config.toml
n_layer = 11
d_model = 192
n_experts = 256
experts_per_token = 8
d_expert = 32
d_shared_expert = 0
activation = "swiglu"
moe_layers = [1, 2, 3, 4, 5, 6, 7, 8, 9, 10]
router_score = "softmax"
normalize_top_k = false
routed_scale = 5.66
balance_loss = 0.000193
balance_bias = true
init_std_router = 0.013
lr_router = 0.000753
vocab_size = 8192
norm = "rmsnorm"
norm_eps = 1e-06
tie_embeddings = false
optimizer = "muon_variant"
lr = 0.0143
beta1 = 0.9
batch_tokens = 262144
seq_len = 384
train_tokens = 857200000
steps = 3270
dataset = "wikipedia_en"
Below are experts of layer 4 (counted from 0) of a mixture-of-experts language model. Rows are named router (the router's row for the expert), gate (a neuron's input weights, with its number), up (a neuron's input weights, with its number) and show model dimensions 0-191. Each number is 128 + 32 x the weight over its row's rms, rounded and kept within 0 to 255. Numbers have three digits each.
Before each expert's rows: "gets" lists some tokens that make up at least twice as much of what it gets as of all text. This comes from a sample of Wikipedia text that the model never trained on. Tokens count by the router's weight.

# expert 88
gets: "1", "0", "2", "3", "4", "5"
router:164135107148132151121111125126116132144099112153089121184140068153063164154082102152143141149136161114114102122130160128114136189164129179163174158073172182103102099146184113052142120105077110129045159095107143163181142171120138101130122134074138093067156168092120112174141120108112097138074162113094099082106075132118098146113136142106079134055130145167178119143139148077112127094179128172104143080152087078080197095142094158208112113144072097174113170122143160156098124109096157081161104145189118110091149110118072101112062125128085140121166142126143141144130105145105107159
gate0:144164164108133161063103147180130119087066113119176116092133190133100132119166158185170140123107163143168127134108165113175072113161093108141150045127155133134125157121071114145154090138180100172066120077117073160187144158119159125106135206078103147128147140088150155143132109094077121091102174166158169109076061143083134088110178153157101158141069215167115144101135142127182118123168119128141060136069128135157118104105114146161105133082142128101101144161136108107105149153173061109112118159134128164111146120127147144147163107147169104057143173104092127129111132117186104134
up0:091171133141105097116160166124190108151094114137099142165117111150112112152098175097143169137110113139188115121097117153111175144175176124220123083101099033143122129062160112121127115154124211165126113106150125108136183111082159130120095087107154144160156123104114152106110108139133099132135159154146156129147155045147116136147123126114194105213209144167152154166134140089099162144184154110185164159138103129173067165109132142165099100153120112090152128151099140101144097087147123157104148136089162093125122180134101090167147181150237142170084130089129140093156127132144105147

# expert 117
gets: "er", " de", "en", " of", "é", "e"
router:120130150148177130148092154128090140115105158131132086102117234122137153179132117108088151102096106102145191128072070123160162103151173116110152098120131129121077135131091114134126138142114129078171133126118130084088119142153167106137127199143152145165141132108129087062094173145148131136102128121116177109060079088133133127161095160188123070140107106135147108178160178186095088085126117155151169088076123108152110194096144128056117052148133118101098125114141137128112162101091108128069111181147076156110086180127064123102126131095181108127143141140215092111182106180143106170
gate0:172106146098106118096096152079064125057141151154152087130140129119182119108092151144136170102128106138120149171179143106165129091182155084150137063143131088153102143117087096115174090168093135049151152102107151106100120147134117111153100184113087106103136179147112118149113125171088145128119186125139135116117096104144116159104099135104116081117127125161112107123099162163128158115122117071154160178151078089134233201154162103097133154125126087107056109103156103123161162099124111130130129162119124092042168135140120108085089070149065099220116122096115157099128206129143141173
up0:057159088113089154076153126117085129134123134147139105150145118181105137117199154160151066173094167127127096088182149117158117119160157119121076094121093195105192101159126142110133203096047095146188142115047093159152137130163121113129062128100141155138097160113143117172100139163163125151111136126160122096111107090185136077103152108142099113144130123136153150124121120071120148122115114097147118152088133119069102068167149119159122120091103190199161056074108184124102109116105124116146108116111121086167148057211115113154112169098131146110164198145133166129122125156128138100

# expert 150
gets: " the", " in", " to", " by", " from", " with"
router:103062115118146104139141125126128164127070156085111089122083098095115156134104193089141140150139183109128188147110095161105159171065133090125117154079155151176126104098141160128136176172149182129106139163198145096124183103126145191111210190093141156161131152112058139147114081172085114114140166170139106142104117062146167125077095090135158131164142125151116128120142114131083122134136171096093139107119153146060131151110152094153122143168104122098164152155130159058065175112171064148164146173115097133098105100159169104135116125165156117113064188131163149072111127142163132071
gate0:108138101140132077110050129114071135131173127153117117132152131127176121087118151160176180172096229047158130157140088069115146141126125135144173146105147111124182104155133161143128085149122172102070071116118087063206107100118196157096130143124070108095146116129059076107168128106103104082167154166076092181118091101044142157110202167126168121122080168097149143118125091195113131129112135173141156139112121124174107132101109093129096145147154142101087113129119132126144083145137116088080109134077126139133104129090162130141123169148126076127116119124105165098177117106162144147
up0:083158207155095176098140122113140082056080161160133183138124137135091125107164114194118138151152078144150129121116139142147116075122165148145170180100200156089129099150136033167143165128116062115180118118151039118120104089159112094121101134109115156127152117130144109144079102122118125112103112139205152109119122117054155116128089102088121149173102168179118085183111099153141121083120092115104155084103115132065102148174128143140159101157111169116127109124047155070078193132104165125158148158200126170087101178160151130106132124116094166131156127137114159111144129160147120133

# expert 246
gets: "s", " well", " there", " such", "at", "S"
router:158114130087117151168176071141208101092123102164155158114138117158208090087171171129083143115136122122145178201139155045131120169118111166160148114108164093146140131197090106110110143118148144138173142149096139136082159147143138160090160126085100118119108106173125130058130161076063122168148073143115105121117116091108129113109074072158149135085101137150102088133117113161138113072099169119159150144068153133114124134145148087172197187093129150122132166109111125105136164064155125108147187111060122112111136143146165081120155125084154152103135124135077186085084099168084087101
gate0:135095081126092085121087106097166137185093145094146139144136153112181136165115117125106135129161116078089122225047115146135162151130103175192199168149142084164143142129142194130099111155146115099107081168100166118179117092163088121124217129096122145162099177053101164133121163118121129111094121148069134119065148175162147104123156147132135094140120153151143153124096148072183161116097150095119108143062138118138116195120091173113094095173130131128116091081164145100135122132133171172122139103155093158112189084135149092180096102080145115127138058114129142181120113124166153147
up0:104083143067117107065107120173111139169072129154126094096080131121140143089121042072160167162161171142112135108095163098102121072076142143148135146087152146181100082088146126095104136154154095124051141101058110153118139168103171145159073117111157184087155096111129129177148133143120142116113147115171160153099151185099101141110067103133092157072144170152153161066123143086143185137148145151133081073110121130110151184149130145118162097101096114106177121099121034115163145093118141063172132151155106126152153136184109166139122107175132134124081145094181120150109135136116081172

# expert 230
gets: " |", " (", ",", " and", ";", " –"
router:102111091125068103118125150133106124176147154136123067085109146126157065176132134102194138164084179153139150105093122123189152106141146173094147146091058157147144096128142199065137146111122143103111144152135140095189088128149171156069203150163101119178171122082041145167139097179129110160055129127118051099123093113150152114092158122090093126162120081117129132072128154127113047148098097116140108131117115130061080062105161099119122121145169083104152144131098126128119140038133106122099127161175108137186113110143147097104150107084144160120149099110118128109113163147126148104
gate0:062180120080112132218139062123128089102138151166140113113165155168136113131078129120180138155105058127128120143096167143133180127111120149079147137160153163178119151108139129124122064037167084142141137145159149129112184162084110167120151127155131124133123164231127160115140093061100098150167161107160139115133160111074088153044129130095125142152128121098154063137068086113148129148092174095163171114128172105127145088102077159120135149160142117134099207111117177148107128115117112096079097138163114144170145127089144119148105092101148134125120139120060092169169100128120069144
up0:158082070112128154118179128050193196138146122112151098113120067103102157106108121130086153146078093159170099150134093067109148125093101125082179128116149064142140129110119135127179149097156131121172143119151132130125160166163138106131140139202094135124115162111157084124103120182192105144147173208102154140122143146165081097109136104114123146103163129085176124098110179092088154138110134209082169103117131066209145124107119126148180113137067144188106096112119102168150097129096136102131054149100107145127129165121161129113143145076124135162151077115121180115204082104152157128

# expert 91
gets: "1", "9", " ", "2", "0", "8"
router:172080156154094137099151128060128117109163099105112109136084099103137160094132187129089098170109154096115156125103110122161098147156050143152171146083141149213094075074156113139175143185093147178132147179137131103128205067165096124098114109115106127094137101094119113180112085143151103069142111096106137164104100082093093151113128114115073077109123124188101129109113080110089196151141108128105172104115187137094156130106156084136120151162083161174172129120145105098079082105110156155104116111170114102110110094145106089069101126136175180159120152140092176077125123112171102067
gate0:138089121143075154128162104108105046061169115125156050108122123104079153075103173160130113148113106170064139157080112171212129090109135150094165050130087137109082162117157141109194118087111127141129106147153156151118153118182141100059094099149126145152171112130099136169092091219150139087126103133142131149122078115159126091091107141140117057114199107153110080176089105171142102136122120057145186109099129150105101117104126154135136114128122144184151140145147117139163129192136164110094120083175150098143102153155125171087150142133150149135103176104141196146096107111149134139
up0:152170193077078136121140115156115120105108166150115124100127145124120140121101165170128123116105136091128108104130162155130192116094137091072158182161115136140186120137208107156073112118097125080118123155099123173159096133124138139116068048083136138106130132133089056161128099119160096164181147114114179129107105145140203174120121090175070134077068147089122111147152125101139124070090177150130096173139149080150194100173174127140106171146109151099147149107130122173136129162114102100139125149111109122134117137186070118128093101178157218130087114138141079105145175075091092197

# expert 128
gets: " the", " a", " his", "s", " her", " their"
router:084178113112137196150109077096083115131133137153102136139129088109108057127097132173110148110170200110111145113081129186143071089143117147083130153082125129133104137126155091099164150172126098100183105117151114074168081059100123110138155185132081177072137167105133101129198100094116064130169137157114160120151119130134189152075087061078100123146100120125083148094094097165120105130146167145057134118148134139081153150128141092170046108128094136131117138152093171073093089103094130164147081148155145152141087095145147100142184166112181130107126122141109111131083073107162114098
gate0:093122058110095135096141125139134161127138108118096139079106172063143090115096086127154128194121181109077102177065134106073131105185153150110179147124129133040135112089117177146191162163176185144155064149124134096101110115108113089110091226127134108143104169144102094146105179153094123102103140101143140131114088121124138135109118132138188124166111095154182121126093080155117125121093146105126088107119091125080170098078145114132137118122146142128162128089121160188139099104115102117099152166126130085067078103061107093130116104108165205102179162056074158123104127139091137132
up0:120163067122099132081108173129105132100134152116148125145130182172169106145110117151084129137183186148085098048134088178148121131067103112202125107117176100120080148190135112129088176111149113153059118152119105092145094129141084050109139106138076099101126123145150037143089120118130076117108069122087086112162101135176124111133032110097126121100117084160096088071087162103093146186115185157127153165135105089089104139129177126108110130087131117117148142148148157161124092138110129149098100090171107183072177129129129081131170086108108139119147111118119119195130157110129147155

# expert 165
gets: "ton", "t", "et", "y", "e", "s"
router:085195122174164127146035151139149170170151106130129116172124138144172158127127104102106095157071163166132120194044087132123186079126133145103096109161136141118161114113135125137124163066164076109130141118116091138131078115117155094089151159099130111144144101193152174106154189151149096164134115151143097103118111121115080084094084066145100146112156112125108141133121112127143091117129079081128146131099173104161153087089149157156136104091195052127112053154122169178118076162171093132107153130110088171111184114116152126117084122134130103112106088117183148157179148055085130178
gate0:147162119126103181122100098148128105122127081194150142094212116065190118086142105114151121124073214130122151130115099077189095140132119121087199113136118129096092117085070158076142129098171064131119097034123134190157093108098191132149199102167152126124169129137146065114127164136127134091149091073095101114154130124102093143100146149122142154148120125099093151117144173103166100149067154119070122113116160127106148144132135152141054196135098092137138161105187175149143117107139140121162092110136130159136161130133156124173149086179127082077089164137119080116109150141135107100
up0:116119124097144184166148141077112101112143161121155145134141125138132161134140152119157108106140146124101157164158151108103158155081156134109106099094109133125117192106161139183137075186145066103167139217123141151075112102146156160150184139104167159102139102188156041108122101088108168124145124104125055141118120175141066132145093151166148187138105094128124080109106143128123135169092118144146105185076162161127093048112135063164107164099097105134115212170147127114149083135155170118092107193139176160093113165136094081149106119128108090160139114110116098179078174153085179090

# expert 206
gets: " the", " The", " his", "The", " their", " her"
router:084079098129175166133105097055108148121087187144084125175110115134096125161126176115104120190128134131099111108092075170102097079112151100122111170092121103177097127136144173142191144209094134113152127184173140106139136076132175190124160159133117127121092127090066096107203078132085116131141135135196118134179099125113192146103098119068135124147104120119113140166106114122151116168117114159069132117133187166104155164146148152121125064172141130150116059167133148144101107124160130202136091166156176126131119086123089085113145115103178087081092177153104073177119146107116150118
gate0:158126137127151205112166113122086089115081121152107136145151127160145108156122109129161114135111135120098097178065120144159194095127098115052069095070098104039212126138095104107107163145130103175092125114083123085111113111154082193167095107133137080138165122117146130137109096113091095101116105204115119192098157113145112108124126127120156157165121123158065104130117092142115137075177170121194190152127122121184129172104138140126138163144163177059061166160130056102128120201140159121139128101081112104141156128119115143100179128167156101159146118140187104115143087099128144139
up0:097159106122150160058089158104130165150095124095131097112128152166112106148108064160120055112090098100097125202110155083150133060120150061082157122107127169087087078156069121107072079152095119095077070117142154115138114152175201157148105123160109052107113144096100174094199209128131132140155166089084104105162145096116143082116120116192148180153104067117114150138117101184119085106124139101175163117131060134117148125121096103076183121129124178132155133144167090114132222124109135122105145135164098148117125133165115156152146123144130138148124084133120115119119096126146115123

# expert 201
gets: " the", " first", " this", " his", "th", " one"
router:108108127108069122103098087129145136137065156198136103135135118078121137143101187177106100188130116148102150168119103064154131113137065098148176167103096138154104123139123140086196109134104162072150156183152074165100114117149146166060162155141128136047129133170101126121133122161097126135164124158150164129126080161143111123121121116194123090148154065166107117120125175119155077130099115050126112126119147128132089110068125094132126100149101167102167103114139131053131108122127165155130146147091143180134159148103199056119137055069165058156130129101139093191086155103129100108
gate0:102198094099084123153134156176092189118125089117162171133143164134048165133140089138180129144085118137135159164132200105185118127168125100146090150084132137116168131125110147107119110072119183029163145151135129083124101133148132178123164155160116174110122122112188149124141145122155149113167126159117124177144092159125157152112143076135150151107140072142110114133147137097156081072059148103100061127102181114169066142087093153075139137135144165150168104161126186146101095134097151105112144075059169168157174151091121112133161101064161137085113127123134070155102132170095125081
up0:117139083182120110101136096055151105074118180064071112184108177140118144180184143068123146088144102133094087148164198159114075134106085144156178145126161161163193141126143161121112104126104107151143113157180160145110112161122145087106122144166111116150089082064192177137103094164126177071149146098154113130111131123132131093139159169148148144075127140098151144185119134144147160119099052125148126161152153115112171110105121117133151113137127095152076117120119078137097080140166115089127143088179088131131076173117111136143126154091151147116197161128166169157101180074131040159

# expert 200
gets: ",", " team", "er", "ers", " government", " President"
router:100075172128131130131121137120101181141154128128133158205097130169189147121108186126092137191133143160091148165072147160185124104153144141070170148123111147170177141096161166149175160150120131079138149173132126079172129130111134152107109143131143147148194112125096148097135089165146063143076066094135110144100137162113089160105145136114105128133139125084136119133144197072125155132127147075152118109100104130057160144138091091087151066150150074119081164112087100164136187119113059139070187153130107137069039142100068116079138086134108106131154095142118109098116159111133128190
gate0:146097096109097134129168179127159141134102141153118124113140139067143096141150145120060158126150145173183141129109112121082147112183103157149106135062124146176141097088174141101104183114156149153135121109157129124116154070152165108146105129145143115098102112162105092111152145122184126149121132108158097163086118115105156062121127145191126099182171034131189138157131093081098109160142078092098079121134144107076126148189091139099150141161129067105086142102102157077110155023100088056095198074142104130109142128130180051108123095145155123120155140119086115127110154151171087176
up0:099109118129170140097110069196111157109102101122130076138086138064131129107177193119106117101136175117145093114190128148074210081131111075138135118124155131167145190166088182112106151185091140146131105118161134133119160145173056133114104172145119111098131132120118154096104121187164116159128140125186145057095127154083188134148077138200079101131142124125121108103140179115116130076147120129157092074150094166088153165147120205071158127142099118101156111155101082113107123100111147138148133096136071101187151194161078098100134108134156149073134141120119188100113158106103147163

# expert 86
gets: " ", "2", "1", "9", "0", "8"
router:160095140149129098037113144160083175140146130118132194139132118101112108185134130076112127115169138174109080119133161072158146128122126082143151109138134182189057117083132100109156177177083160157090198116117159111108121166168073132120094100092115115106111153099150091107118119084101113073069072117127174144050119185104137143118109100119079100132097108171174096126125104123172190096130145171095115092141131146158127118069178095119144135116106141119149157153145071184115125093109198149127157124145122125081112066161145131119155141170148162215195115112162118161139123130162121136
gate0:136180116157113066134121134136143162102106173103135191110109158098112105111110109166091125081154149105099096145098131131105112103098130101173141141125156114126155169122105178144128150154120150179091174133137141128107147127143134082163094100124089126094133148103128118143111120135143067173108129174199110177122168144146112101208085106184134101171096173135123114121047094095172131078096121058099131171110172116137099141055242086075105132139119092084061088143138129106147126071171154094123105131096148106161109133127195056132139133178112141194128120055136136131145147167159153124
up0:153135131077137139047131167106113148120107122107144137115124093160124095146133117098135124130149086143113111180126196079098078087186168167104185117139168136115107170152214084137124132122141106147092112057105090153137103153096153108118115163089165169190113114103121136174085122072130073086106139159121068165123112112114157122119089154082121137095149102120145157162150125101151154091119206133172120132127135114168104157124135107148165127090066110199146075131169150144159109129133149087210150088115071056184122081140120147108059142097133091118139108095130149176111133086094085065

# expert 70
gets: "it", "ic", "al", "i", "tic", "ist"
router:097110171115161136185110107105160132083153110088143158162136157147084093112122128088082094172105095118097159194059132135182147120166115103163086082116159128153124165170089098130151168112142140110151120118068121137070132142148103174076070119124147144158168051233125149125132140130143151100151114133165146097150137107109059068106117105164116109083106135117151065146146092153166124112131164142129132177101123122114121104135126158121172115098179147094176191148125123123154123133151089122122095074088136131175138212094166122128165146103174128132065087191093096117133171137156209117
gate0:079185139125149130164134075160121150135107177103164114191145115173189201156131098117140116095166116152159127113176142185123148207143120066079089107141113080091144051155104104120148104125118160192145125154063107151146183095125168123102082154169156120124121091174150102221136114144174158153095080156153110102136091165182103164176178126168186091116113121094120080133108182102140137177142181111119190123105122079101146080104107118107117147136124110125134116141187135147139188107111095109097135131147177109101141163087155118165150083126083130111137101118102126135170102125121164097
up0:111123155101146133087088182142070140148117174105102105098105121077163141122142162141156105100133214156166119137105183143129168122055117088200148157103170039167124098118126045149080148097099109097114150139087146151080142136112170087173107112152097175112163128070113108150187175109165173069191080111134118091127158113159102077126149081089109117144103117098185123156151143150176170088135125096136125100162119162105145137138167122139118123124152124195095117072129109159128107109113083120155113134105123136120133192133161208097141191094110139180168141166104105118121104100114109145

# expert 255
gets: "9", "1", "8", "0", "7", "2"
router:169091095152109105118190098125172173135196125124096053121117085121152108123118139133098121138108137118130121083161148121095086155145107146160133131133113174187082132134158130142152161191083137148141142134108164100185135068164094112081146097126146080079127108116084076151135109120155109110083101049120158157106108106152127111148093132135111073203122110178114081136130077128120122138134124165084148134095150083053179105055124124084103117152096141181185118167097145085081150045092144138149141123164103130085099091144092044130106142145147170200168131177138125132125120124145145073
gate0:162167064111094128163155093112175142102095098157130124195108126161175174141134166143145128143108180147140121111103094158124155099192080117109143074161042125123096131115137132103090118165143105170103125151118027090151090099150140131117142127136112072120174065132051097072111165161178123143099135109130125135116078103162101106133103121108103105144119073198147036159073115170093098128146121125125094150136136122134131116130157130147103162118120085113144108167091122092119081048120196103152110109130135109119195154125203127057098158087144115148142149132115132145114095141123118059
up0:112177098148169132174059163117144106216126064114106134127100096088140142105111064160149151121126136123138113097118135109095108129089132127117146147136137132208087097112177173111150090153180126096134173156139140131132134130116137108110150134110090178065123123120104103133089147114044080097102116087196159126142085145089113112131176126131142167123064110109120098148088081134110208129137142133127131153049153122102140173087117142114157099130135156169129096126155131097154087090102054115102161139124110171161109218106197162061177136155184166132116098182079103146086138150121094129

# expert 141
gets: "\"", "ed", ",", " and", " used", "'"
router:094131166167101117099093170088125106155104185072063066090116088154145168135103147130132176111093131157109111171084123063143113086110123167164128086105072178171098151117134193134083140178059188101137125168075164191150163097122171149113105163130134169083167076119125151153164119135134145130094095125170120154162127168146167081069160149088096179189141087136155143091168157119163136133159134091116118129157159140115074090126105122086154101143162095152168073165115108092130154164133125146159091134134149135066128129146172139164163079093148182134119124075126158127096118113068114125
gate0:147157204180117145123148183131096164057145156131060118181166136135150161097168147117083123125171113170175121152072084106083150171149120072158158142108158202184087114168136145112105121090141074143106119137185140087156103091119135105081125089154121127122110096140154110077101165118179091048153128104121123106134114142199116086109108131097135124154064097190110188145079161146093048114167168122148104133202086111115105098133072107124169113152142115139108098126140134118139175207147168071147110135122097160094093153118166130155128097135104152104130137114103141153143132111099141108
up0:142110059174117110169114091142154184073151107142123133062113214082129167096131107143128130134141131126147094178120072151173134124190136112174123083131072135133141088151121178191136116076076162127098105156134144064096091117142133118139117151105122111181098167164163114117112171177185095155122149086118151165103142156118134128115107069115138122124109146135136158096112084176101117094159134167156150120152217110139165102088089098125112075155073143141144121152174140083076102135123136141104094067029145103149175131073163093147143122154104104123116149094157160081129075068159131137

# expert 210
gets: "–", "-", "N", "/", "th", " –"
router:086139176117105187163104127189133091171141152162115067102145160101140095107064145120166101169071193121133135094177103043126111156071133165084115133171111174134116108113090131149107139163135124142141138133129152129189144085148165171103142088133134104146177137125097159080197122088128119074160134121140144137145175136150154121119108142086102105085110158078125135140147181090156105162166120038149061126169157172087129141104105161153092077129132161119104130134135118133089138113081173122189127149155165125087103180105126107121154106142090115201039137097114072097162155100137148098
gate0:128126107107119107164157108112096084116125116103150123121186182118110104148101108117176104178145182039117173068194149145205123132053100127139137103140122081084169135099090091064139078093086151103208089187131154132102112094065204172128162093188146064138126094143104160100127118177101115145143120107127184087111141074101189115130164167142133114159163136133081165085148124147124104171129084070140129132147151146142087143134120149116098092111101104085129157106167126085116178126079131126159144114132158132092160149127161168111180082136120090113154170083123135100122150113134129098
up0:140157121086087159142150137095171159108153077103156095104143215089121166095082105152117133123091158147141150143173118070091139125093100103089129109155109080120146097164103110156104107174106132123129103125078075149102105112082110153122159102133115173101124165135097097075123114124165105121152126133120117119082167130131163144079110106125203129135090130138032220161102169141112091164093168151124129194091116122166105180139110212160157112096069206098173106136082118146135080131126102135149066177136121108139097151149093115152144154188134131099132137106074095175133083088152112083

# expert 214
gets: "/", " ", "^{", "_", "(", " $"
router:126118152128169110090125184176158159189131095128100153146152170109143113129122150124163100166116108179151158125142134120088140105160151102118146120131120210207114117183072132138081129147149130177135121129171104159118173156119172179084144123129130070153153151129112074164136207063129167125120141089153150118173096161128117142173138152136110125134118064105129100114190156137185117119152127079096078148101101118098062110087126164146120166165097142101116085079096112149190088193131152126188112180161110132148122131109117071176158111148089199168126219128141091120164121151147174150
gate0:210199159062169144131128138197085146122142104101125166125182149108124137125146137134103175105050087170124129184132115081120106144126113111158119109141100201091153103125087173145142123134192119150073054057154133139114159090103177134101137067169155051134137066185130098176141144065151158137131162140139118111143157123098099147070159109119120154103159096134097181139112117150144110126125140139131109139128118164120116202109149109153152142114116157122206150135128178143176116152138104085075148186152166103154073186142143121167181113158101126115144141173120103108140130151121149179
up0:138116128110169159145131168109118122198148107157138123131136097146166129086120111147186042195167097141142078127117120110163143060123122121194184163131111112094121159145116106148126149126186147158152124127155108092125167142075151138111126158150116204171114115130130203073192107104146135121090075102092136159115066088130148186112157131177097105122122074171124118106119168087059183107088094127104134098087140142051097164114091117088103176136155118121128178121168165135090117167125123087119142119092104083173098139080166139132165087133185146094115156091189146150160077123166113141

# expert 164
gets: "1", "2", "0", "3", "4", "8"
router:156124099128156132095056133109160120161107098151054101165131090155096136182086149073114110078142105113127054098185143065089148194124106108140141109118162162062131074091174122073099123124080157191141140145106126154173151105110151113163111114113171130068145173076134135076158100080135115121123139096070140125121063176173099162141145140120088092083162149165128094167117140128152148092149077110108176079151108174127119126139120134130117108128113072119120130160129132144139140138063175118119135083169120108106175099119094121075067152140169144177141177107205099128120077091151096145
gate0:122120145105087066091139147130156118147153138081112087111125150135088086156183162102153095107135151162148111158141094121213133062151137139094141169149132077113156119110150122142055174132107133110105146143066076145094159096089154123102140137159115108158159128124128154062123122117098101121116145212159089093038116122094113072126164174191110135158096120189160091098114104139156175139182160064143137131103148144109156140161178145149102103097115125135083189161137142072134174143155104147123151125140104148125138160130092096131255118143121126095076119132125171143173123095104078169
up0:156128112084113148108150173108161161155100135105153116153104130224111084094162100105104160137126165100165137145063095073072155173107183181129174134143118124100146146138174118118154152158152144128085129066193102093095120138128161154125116173104148138138104195097118172155132136164083153126162181170113069123133137146104158131115185134089142116142140157102167123080154086102129146169070163146205141196147161103132173141181143175045151124105128169169073163145130126123148107157108114083094092165131128131158135176131166107175131150181120068098096153141103131110090131159101112194

# expert 73
gets: "i", "a", "g", "u", "d", "h"
router:130058143094159133100040117143114112110167147139138162142139135086176113119126156116152134173069176190097124119074079120150177056160127109128072076110125137104117142158116142074129096086105177117135079112134132167149116127153123143131110161169165083104138115162067152130187184169128056144152132137151059083148167156086110097102117201162108173162155094089155134133127177152111109128113092129169151106131098134150141094076137128193169117114153153169164081110091104128142146118115140126126131115081149169144116117176152076184121090078150120088145117153086161100077147052167113146
gate0:109099139157102142118095157171192129130095136103134186074134116135094146098111134044148145143077116092152144104141119123166127102102150073076087092109106128141129110123129132127027173111121073098142095117134112125187097180097138121138149096107133131196126076170146107155103223122097107075155114161076134161068123147111099098131171147152098181103123092155066101169109100112157126159089103134093154119127117126173158141100123133157119170112144148127136124107074115198068162178136156123111151105141142125168180158120171121145139177129128168089085095142202144134059178178153095142
up0:183157122144155151152146122178105113138102123097138119078129067094119071140140167069110146134155115126153139107087130102145097146086203187143078147146133117209094090122080130131110138134124102059102117133107136150178100123134159160098165133073191131112100116115132127087136156075196062119127120153176184146133142092148086160123100095076148083158118040092167175121142124132166075133099155130113117136120142155142179134104081125201124119145173150153149100126117144139123175154174154134146095101140142148124093167060110126135169149127205096152145145113122076044164123181165110143

# expert 83
gets: " (", " –", " on", " County", "w", "'"
router:145227114104122102094127180107127145111128161185083089138124172095171114106107126122170124138078178069133103122108095141114130128140090122158178149171114123128132111125082153104120121121048077105157123145119171139187081102149133137110158153169106154148124125143086217110162142167160092155115137115097032089114131175115150125155101129131089142101165046099149162112126097085173105147143107118124091110144129135093097078086138138101122078116126082103091087103142146107167134143121171147098105149137155101095173127082151090148077066115136161160043049114106098129075142124141169169
gate0:081156160105112139157123138140083129113176114136122137113155093150148130135155132119113168071143162168163144141125213137150085141077151100183151074143101146168128112096119141159122120125073141099189153135120160095122155130143147114222126108145171127126180137166147148137135168163076105115136150145120145179107129163149161049156149146086140132138140100104138125169118109132178140129106096193082170107142111117113145071125085102078080141163135114075122140092121164124147165174121090097115145062118131081058141151135069156184125185105058122137073135119127150084135206071130171045
up0:201113140122141175139132170116133126062111094123126108104188130140086075123127150083133129119098167092098131109168138075145113143133103104172067104204082137126176103116098169054092139114119085154126114135042114145130156172109167108118105131117173173181164194133170159127148127118142122063160077124075135128132145143067115132078118082158125097085170190142147133122091129125138173141141146117132147137123121184131056093113067124100110129174094069175114134119044158153115114145220112104138081107145122143130123160131147131103127071155114084122076177152088124131145150115124102101

# expert 159
gets: "j", "n", "t", "z", "ra", "h"
router:094097102082082116103076083163125110068146113140154136131146197145187119091122109146128148166097133130150145102183106144115138145168122124071079084192104134096110083161128147135140077118124125121163152145101086126145186082151153130123099134097129090140111102164103123089166171120081163138151106137158100108180153159125074151170130144120136070097156137140130087110151091138073101149102053022185154086056099116128094172134127170175153084153159121125109119052169125076149130112084141083147124171103155144109157149160111070143130089177120083127170147107089139147135160071143084133
gate0:097141080140160150059169168137080138086171125078130171135154091097195143110082043129146175168136155142144166089169160143165146108159201117122132140116102113099119108107097101079162141144083124179107137131093075146141174113116123061103130097106119151095142157168183174116114105145109116156103166115145133157143116123183185136119129122139154092095156176133096082115102094055118181120166102103147118120107159131152051201145111142078134202123119128146117071117170130153126095154138140128157058107120119121155135079178153104110127036081120147074141091144133126141119089128115124163
up0:162111105152096174153078152204078168051138110148107137168137150115164088109183198116103103138085174172099104127135117162083092199171097098122135123141120128074194160083189133168102113114150200153155058142134078149199174070126125117139115140112133127147085113141150096121130132108172103144114147128129115080098145150122140130151124167161154150131126150190114125059086164174099128074188088124146096117121079143168102089104167083145130124168150160132132132097072146167104118075124086095089126088148144144124072155155165080102120137178150142102111139108144153109099075118128145123

# expert 172
gets: "a", "o", "u", "in", "i", "on"
router:137139143053128133079097076155095121106085169142160142079122213087171140181118079136109140104143179124105164087171099100133208102116150153086099103144137135060076124120108098056138098149143156132141117139140093134154167143135196094169132182169125096127108125160117161149142140174075142143136107141162142116182147083085099119177072117171107161199153148117123105156090086162120163123173076096151153111104158105191077137076153133172137108169124156095105087136164084171142134127089176094120108183135154137108143169115090117121083088106115132061139141096112115115155095156129097133
gate0:132163101083093089168164074168132093106087187124122130157115106191127137125127082108111082107168196135052089108144136096154124141126093153135099109094108102075192216140078129095090161110155115141123119097093147135110162124090108120186145124131097121161082081160091129186137139163134125159073141135144095066095106143136123093145116068142173162176080142127085126063115174116136170080123137108076092143157065085084124091190149174119149184109098135104135065160119122131151098144167059132129148136130113150094150187087157093138143177146106155146131109120152117143120146119113089173
up0:109173080092089195154116139061142181087134127086118105192134086079159130105163128100119173110087149121085135115162128123114106152118146190137126176142102151132154168123184119115158064146086115131144095149061148060123098090138150161173106112059146114133122130125094146141123120144118096127099092135138073104101083136183141082085087069098077146088143150117096131092095103068156108111120158163178193126092113174080139152149131205102132103051107185140143148087139198110119134114130150118136134172127158143133150098107096141168114149134082096144136145136159136149062154099136197163